python train.py --balance_loss=0.00451 --router_noise=0.05 --lr_router=0.000423 --steps=12024
Below are experts of layer 5 (counted from 0) of a mixture-of-experts language model. Rows are named router (the router's row for the expert), down (a neuron's output weights, with its number) and show model dimensions 0-127. Each number is 500 + 40 x the weight over its row's rms, rounded and kept within 0 to 999. Numbers have three digits each.
Before each expert's rows: "comes before" lists some tokens at least twice as common just after its tokens as in all text. This comes from a sample of Wikipedia text that the model never trained on. Tokens count by the router's weight.

# expert 17
comes before: ".", "s", " and", " in", " (", " who"
router:445492483529420542559492451482507572504484536448508428439497496511455464480481606519489507524497427492534468433560450515522454478477527529560530506514572470541478483521487496523476520527535491456516541512535454524503562454459480502509515540459452501616511506498501499471462458511540519491547532487454474475468517524448481544494546490577460528491530491525476493573576489526490481491496
down0:482483516465440445530525465482585460586540482551525462507492471530526560503553563531602496510434527515478449506558433545494493545498455438503578511550485545503503458493501449511399533445501565589494469524433481595508503507557569427463418544504510547492507475496527421443409543509525464503487545542553395468494529520504468517516468588510520506423543520475446526583515496474533577537578
down1:439486547481447493523418453500527451501490493531445425537448466431508474537534419492596526530483439440584536498524540476463454480438476448560546429517479492453482490538509508399523536519521543485444529515575389481473447539532470528569474499464490510513556518508526470502581480531467528565537496540477509495567463489652546502500534480511501544593495436542483473459550502461451520536514
down2:472484453481517484544433472529513446473554478505423476496487482473466502481498524478559462574510449518498450452485481486552475442474464505476433518505488495568459443575544524546453464462521466522487455522449495492459425431530497520472480576541497504495484523432519587398498489479562585409500547500513474402541467533506497486547521535459467594460474519521448528527517443474530497434553

# expert 14
comes before: " |", " 0", ")", " /", " Candidate", ";"
router:517469560530450392530561452524544536482443504519474519495503451494471445467481553607510514532549503520498520553488517418461464556417558499471459468524472484504499490547518487409529448501509473554483513549456526512399519489484514464510518599459492547492555556462461492542425428480514471483493505534548504480527507477494505537519472493468498488590520509417451507524495459479502486443500
down0:500500409494527450539511459492575508506494514544523508578495522487465497473489538500493503515516555454532492490509526514489460534513538504489553510462458425394496533536515499516557553477474496505453493494557468512460457482574462452489461562525492473493422468466489495531572510526513494490371509490544475504453565554462447544493540515480488519485547517480443548450538515476581495455572
down1:466550516511492514467501459494546500469534518537498422501525449474492512427513456468489514506456516484546508478476490480492484487493381463521497444412535558501517509494446491495533460548454447515495515460548402448449509491444508549505586453560476502441468490481460486438627555528535459505557538418471494515544482556502535483517508468504411478485532455427478575515534539442509482501478
down2:487539568504495452543495505538494526481523445498449595501505565561530456539528404496501507536487520452531434425449482513512505446512488523568491574509500548533525437529499558496502520508474511481540497527462527431448505539543523501491472488512451476523498497531495491363502523403503469530535510454460511512563513519383494489525508480484430544392487482504494457478524412484509453457467

# expert 15
comes before: " the", " a", " that", " to", " his", " he"
router:537505527543434558521493485539510595536511534506584488410492546546517504436518613526541399507552502486496512570514465451516518462470534487528517518514476483490536479539492466547509447478563437522528597529475486496490425438487504451461533536481452524541502470483527482488516476561506549512515522590474483404534445426422511518466517511465477514538481477468457476498510550454494458551469
down1:476458508541470526560499452449490493482493515580453470483471518457495590472490384466408577488465565499506491460453512487450516513454486487524570446536474520558468526532497501522466562536511574603525456534558482466441460548442453541454532463535514494491496440511501514568537509462526470449516501443531477524424435538566542479521546457511482440534558487462446529489558537475545501504443
down2:506538531498498519498517398562534458522496494511448471473524527561478490522520505551529457543521396427509526598543441489532478482570440529538570553528435523517538501572497469465476435461553498504577452509516508455494470483444520496522535476476489491518481510487556474481476516473518602494489565434453451407484447506531512508509500486443484513410486490507473491486563450490498483499511
down3:501529504506547504499510449476489471511522520458502527479493497529416517587478441498542398441468476495534424544571528553491526484523463546505460554477574510454529466438525531461508499514486474474544479526466440416435483451487492452498533503501474505497440464530527500441465501548530504550498457492527579537455548556511520555425506494530503506420473587444510472533459474494456512458477

# expert 22
comes before: ".", ",", " of", " States", " and", "S"
router:520451528518495441555535518467510524567474474480524483470416541545471495508458516561546512492519462481557513455469542450516546490483613517508517484521562481471530451553555513522523530500480463540471531552525508512470508428495389511550376569497444504544438551497463515480494497511510528483487533503482461501519518526469448537449440460557476508477528461525452448523485468505484482535503
down0:471416468531424460546509481614582546468468458541496478499498497497480545483512506571523455512512512563477448502527520558615516549494534532466512482519503493477484502477474479447524510500489596541473509439540484492484496508564510404502491477519508545511450545467549456456493563474513470440431499533498518566563464494438543478548502557482463530484507549617457521448580484496524518517499
down1:483498502544489461478493560445492532466520509462523561515463525478543501496467473369517661495471484469552566445482470558477453458476469521586485471470484586529477480485563407474519503516521554497464532490553490433540455590421516529509520476474512517510507510523488493473540534500549522506485424525474527477514507526480475504524510489532419518547561388541496502406548457588536503487476
down2:482506513485537541511425486551488493421522477456440547478484560501500484535496534485570448533501483525483535507422472538538523430544463558547473531541477600566601476547487468534494467566519408528464524502447514503491467534497432440486471515549457554492559439461531524492539561454496491524509460474484498521564422476474536460503491506468479505473583561472471561508533538571438454403478

# expert 10
comes before: "|", "==", "\n", "-", "The", "==="
router:515456439524409518577521505529539545498499531547582444407535588557460492517481538514569532521484447486481460537542462420525493475445537518466512440471501486495477493456597441532434510461463530505504555494589464543498472477520492491477529493533446500514495491480569504528488481589577446520584449526507500481471473375465510473475432529495518549540492472494434524532509520510486488505507
down0:481588510516551456576528488501541463467459535514473492503476455536500534518513524536543503548557477442514455477511506525530532534574545505511475545467515491397456502470485535428506537505561476426479529543578508558503435499495488476483507593452484471495473566543479489493502544556538407499393498528537505509443492471519459521450467543534460463495534524531502533516563471532500474550578
down1:453558487549524483535544489471509475485514547524437494541465530512477503492539467488520578519482453518457505449527513466445500524522405424475566412541504538455552509572464468409501492454448550439492476516508394499487497518433470527514479506558525500494481539502530460452512473508439487563578444451489422508516434532555541473503525544471449534539518496458503463526562404478506555573460
down2:487499503528458500492477518507535458516572454457490465489502545524538492524488463573427448587500436497527480498497497470528472448475434507528528468529501555499513499503551511565537495491577439498553538526438548468441429473508544510482460519487485552496509523474553427492531503521519464477508572473465535436600503507535583537544479526430448509454535417483494492495567500461505489516516

# expert 21
comes before: " the", " a", " his", " their", " an", " its"
router:454562514464496482499463498584484525563450533471506579486492522508461466503494650479522461468503482508534478559594486447508520563501504480552510471502479418504515507492496465517481512453526445500521521499514491492524461490462517439453556513478363500565493521445503533491492458569494495470494416551480495456492474485461462413448487459513405459592522548531476488518480570498523413495457
down1:512469469517506524582494519453473516458503494506518490499509494419487562506604450442469589488536439480466562484478546527474493516531456534548582441502405556468544483525481529459491510495591545478538483538489400499526483528470506510548554501546497517517479525546508512492587510532455512500472498480488416524496464578532509511490515449451453526500526431564501474428589486524539486478523
down2:489560530542508479547473492526587487523481500528451484524471525556472494497530434483482534539569424479505531571461461468496430474512495541512503518522528550512526546504542467548473509478531442538549471540484559415465462464558495482468463508470457525453519467461502522428462488490571582545518517492521515431476486480521513504514455479463409534478525547494424499428488496430514487463602
down3:519465510456487538507464508506521435441503519515577558512422564475448539573487550559527490541515459460513520559555555559558474501467497533468481413490553470504551454514486559527482531453504406490526518527531494500465452529495503461496442495442445511473513541572457482462481541555455519473525493452496520504441462497525447500483547526495535518459456453428426551458423453504482470448510

# expert 19
comes before: "\n", "|", "---|---|---|---|", " is", " was", " species"
router:460524544491482444521557448493466491508492535514554530479462524497537505514531561542562514532481476532501490508503449462453571491428497530502481496468446577497522489493485573501472580502518543568500504522480492486510485456509425492508503443516534486571432480483533511508534466572540490522508443547461517499560498505487460519495509501537420491468487531546490465477536510418495445491498
down0:503464544534499410573556508459497514482502524512453513516498437492445519486588545482460504518526537480590447411534438499467529504529505539506523512505508482485455493501438472449500494479525566601513526485551518509482506406546513436467504557550474494558551581462574545536535515514463493494530469437496509501507549522480517426506543517443513482538521494529396473472562512543513534442565
down1:374558553572507523546604508542528537451513505497485450459524500496552490524566499479518595531558439499582511555476449489493520470460506486558540505545503528423477466475481494441522514525519534461526478558481473457501472472472484558548513469532547553517511619502489481495564521486529489547529491543476536476465481479593527518537532472526491523522541470465465472492508557558526448482482
down2:445596531519514458501460460521496444427486520522459490484567511479469443524461473479527498496552420481492495512453458516484546400505492454444492520495483565517567442488517523519477469526510471479543436497518540477454411498548496508476506506497470517530488484470561455432459442491517541510514481478529521521521456504545538544518495538464499517489445497411468474492569555430563429451459

# expert 28
comes before: "\n", " ", " —", " 0", " 1", " 2"
router:526496441456448508522546477521518441498481504515555426436501510536527496558567548502522518515484377395531542512519518460496489486484553517463473531468568553463451481533556410451416378514525512519481520496587483545528460500475430478478446502535444553487494457496468545478513454476482491516478492561529493506476396425470458517434510503503488510500533498527498437534511491520481471471483
down0:490508522555516500547505515515510447544513485541565570553469489462455478502513536541542572569540550544506498463454506478535526529536445468477525486452479509516510530551455507535471575458508515480502499536510495505511473524552488475441484531523426553461594584444517539434492531558474486494445452503476487504484515440438491486591479524546507514491488471457388466491514558468515561547490
down1:459453558515500445521516534496494481397500497515507456564535528469560516478437511417473597501510447511461528500488496525497491474526515422539506526571471536539558460477518500478578547555482556454541543530533394490536522505404541534433499473475572548642444517531499497508495470469494487495567468494471539406468480508575474475519509451459484505561497520535486559504516451489530498459430
down2:535553515524510459493510457490457438475495506527484506499482560468455570548526523458507527559529419555475506465542444469507494488421490507524501502479566512509528564494537460462479579504511551533506532473503570475506499471521520470484549585442457472499555518445460496489501583443517617431521516602453459468523471506455531470484517442451421513516514482526463496488516428524514500468515

# expert 8
comes before: "\n", " The", " and", " In", " He", " It"
router:509495517474525505603500435516497495563537540458497416498487480508491545467432510478521444550487442531502523583515498459478495564477503465491467498529467457486571447554508529499488432550569497505549588484468576527450450443539352511498537481483493486581499516462489474533537486592560473491562560556482533512530472494484482548472472500536505512570478540550461526495494580480444483491506
down9:520560507416495556516538489436546530495534545511510529571469530480561525481500509457444488557494461498424545510440500492454546480548469456515514589416508590489491509503529575460545512509469528455482453531482478536475547486463525506482558519537468481454484475529451427507571511517549475477490523522485534557530496482518406462509511493493413565481515468508424421513531562527554509538503
down10:524447451517506503517512448496496511499556520542536505453416508498545444490408542493499552482527445531576502499505509450537455461416586464556464464494459484555520551510533531434491468498435469557484513572449508587513447482492476426496571521562424525566506460491525419560578465448545502508546485512583485531461478466524554457492531526497450482527466484514546587497504466478470451427433
down11:504511542511555495530550465497461507534519444510515511523465494505537443503472506518515542506531536481454472444466513556494571458452528515524504550518485543454465496416450553464484576504431458483579486457526463487530553521469514458505549498511522509503515497483465474446551517563518532431578510503481445563485518480518451499481529489510538485470494568522466467475455523504457474477488

# expert 26
comes before: "-", "\n", "|", "=", " Family", " Genus"
router:489519478499515529621504450581456505483544513501499419473423574506519500481551578524512463515448461499528487557548553427494521510426562486539507509501440529540442479519492530509499538470503430543501537498551481488466495481507409486399510532524505529538489432498500487429482543514488525458524504511472466490518537449470557527469482517500534557525522433512513516536512461548469522474524
down0:587472533533541488529567552505519517498463492445579494547462454519461560473521514531577513506532433475528482466468541502470449548527485481504496482543456527481530534534442496497453551495577580586478492407482475549494497455602465509454510549502534566538539442548512494497463518526473526475527550548478558513436511541486497483543483485503481497470509498577467449516503510509451505569543
down1:481532536496513426478519438474531443480479446488500517468512486452472496522549436462548571520470478512512602451514462538522519477458468474608505488480462529494498475563484503465554550453541593460469464538520474502489546532490470502441564516485535509553484495565513470538557498464458442486508522476488465538482536511533545516441485500496516473520571493501456553499476505523550386475523
down2:476479531496459473457468452497450446546616509491454495524445581386453486522494521572579478485488463527526513512480485556550412467536509491535461521558574610532504418514499549475435453549547456461576543535453588480487444520510509521464425490467440573431462486420505463455487441490522524473511523448486531445490504524411528482504524461507546443476508514509433448515485501480561447445571

# expert 20
comes before: " ", "\n", " 1", " 3", " 2", " 4"
router:526426515485495493527485517564443523541552550477539538494508539514414588474496543523514557479499466475546484487487486448486600516448544523537476435536520597435495435455563505487485483437494438468537499530559546463554453511495474469434474514496470510535503443482503528440449503542506527497439502559432512460560545500444498528536490540506525574544534521456402479565511528562502485511436
down8:460605492475494536534450568541524459514483569552559524494523491488519565530505494486540501553552464524507549498505534574555494563529491518519531524411468548474490530493571552475577451445515529505481496496467474526535482498493505538545486535501451507543548529485549530469436531460526462484497537498554481483430526533467520506551455520442524561564457568522464430506479479497518465496493
down9:492465492519473525511522452478499439389474519425469522475529456550500571453486565467547465489494442436494535474478555476506504411490492526485543560487478452528506538490488467521482548483502501487447474525482519481408527551577555480519447475551531593527437542473513499509461497557521522434457588462461403507534584508479495503536536551507520493478474523471544492528513526470593494477574
down10:529523586553558485533514512524519432420468452500573439447490493475501535465449490519495489519498534445487535498458506476551502475560462489501421440468492435619515504499531481560509420523542559485545497507499456467519439474538480475544503459474489555524515531483504504527543425456528497502526476492441460512549496469511432507456555508480519501496539600500509469505530447476509414498509

# expert 0
comes before: "\n", " the", " a", " to", " be", " been"
router:448478531437436429539517486523492581567479497506527422480476501562471515441487559583522487477516466488545501530482423456484540530470504430481479500449513485534458489503448524523525461519540466545490534527522530587485527497453503469445500582486498525558475446426499560473532465519549449447473472552470478452526448491450510469496477519490498545553497521421479481513523518467441457547578
down1:465526494492515504544439493474439477430530491535477461515532546500501488450533476434553559581509569476514520464501472520463495514481519484549561436528455524478512521529465535547544515507491534531508545584522453532485497520415467488500559531425484476517507542552572565507555470525477497499437428500409449467490436508579491466467519420435430489496543493544458505417550587507483548438360
down2:518489569543528461509443466546528471449480523499481514482505547578541547549541438494453491520581440459520486497465462506479442498559477505540518520561550522523494497571527473493549426490525479486502492599496523457475470573518512456466505502523457450585504453483519514450493510494517582497516521481473538505585522522495506517562500475476477551453512483497444514481592504429538474551570
down3:482429562521538443533516513502485554545441471461576477505420509531456513405567496555504536523506463591527492424456535525568468519448533574453416496522548456469460482508475486583520529469476431519508526483545489453506486474496491501469484541448476514488474474544469544505446536542518511505536484497501547501442480547518552556515487472556500461457464449458477499490457517531393485445480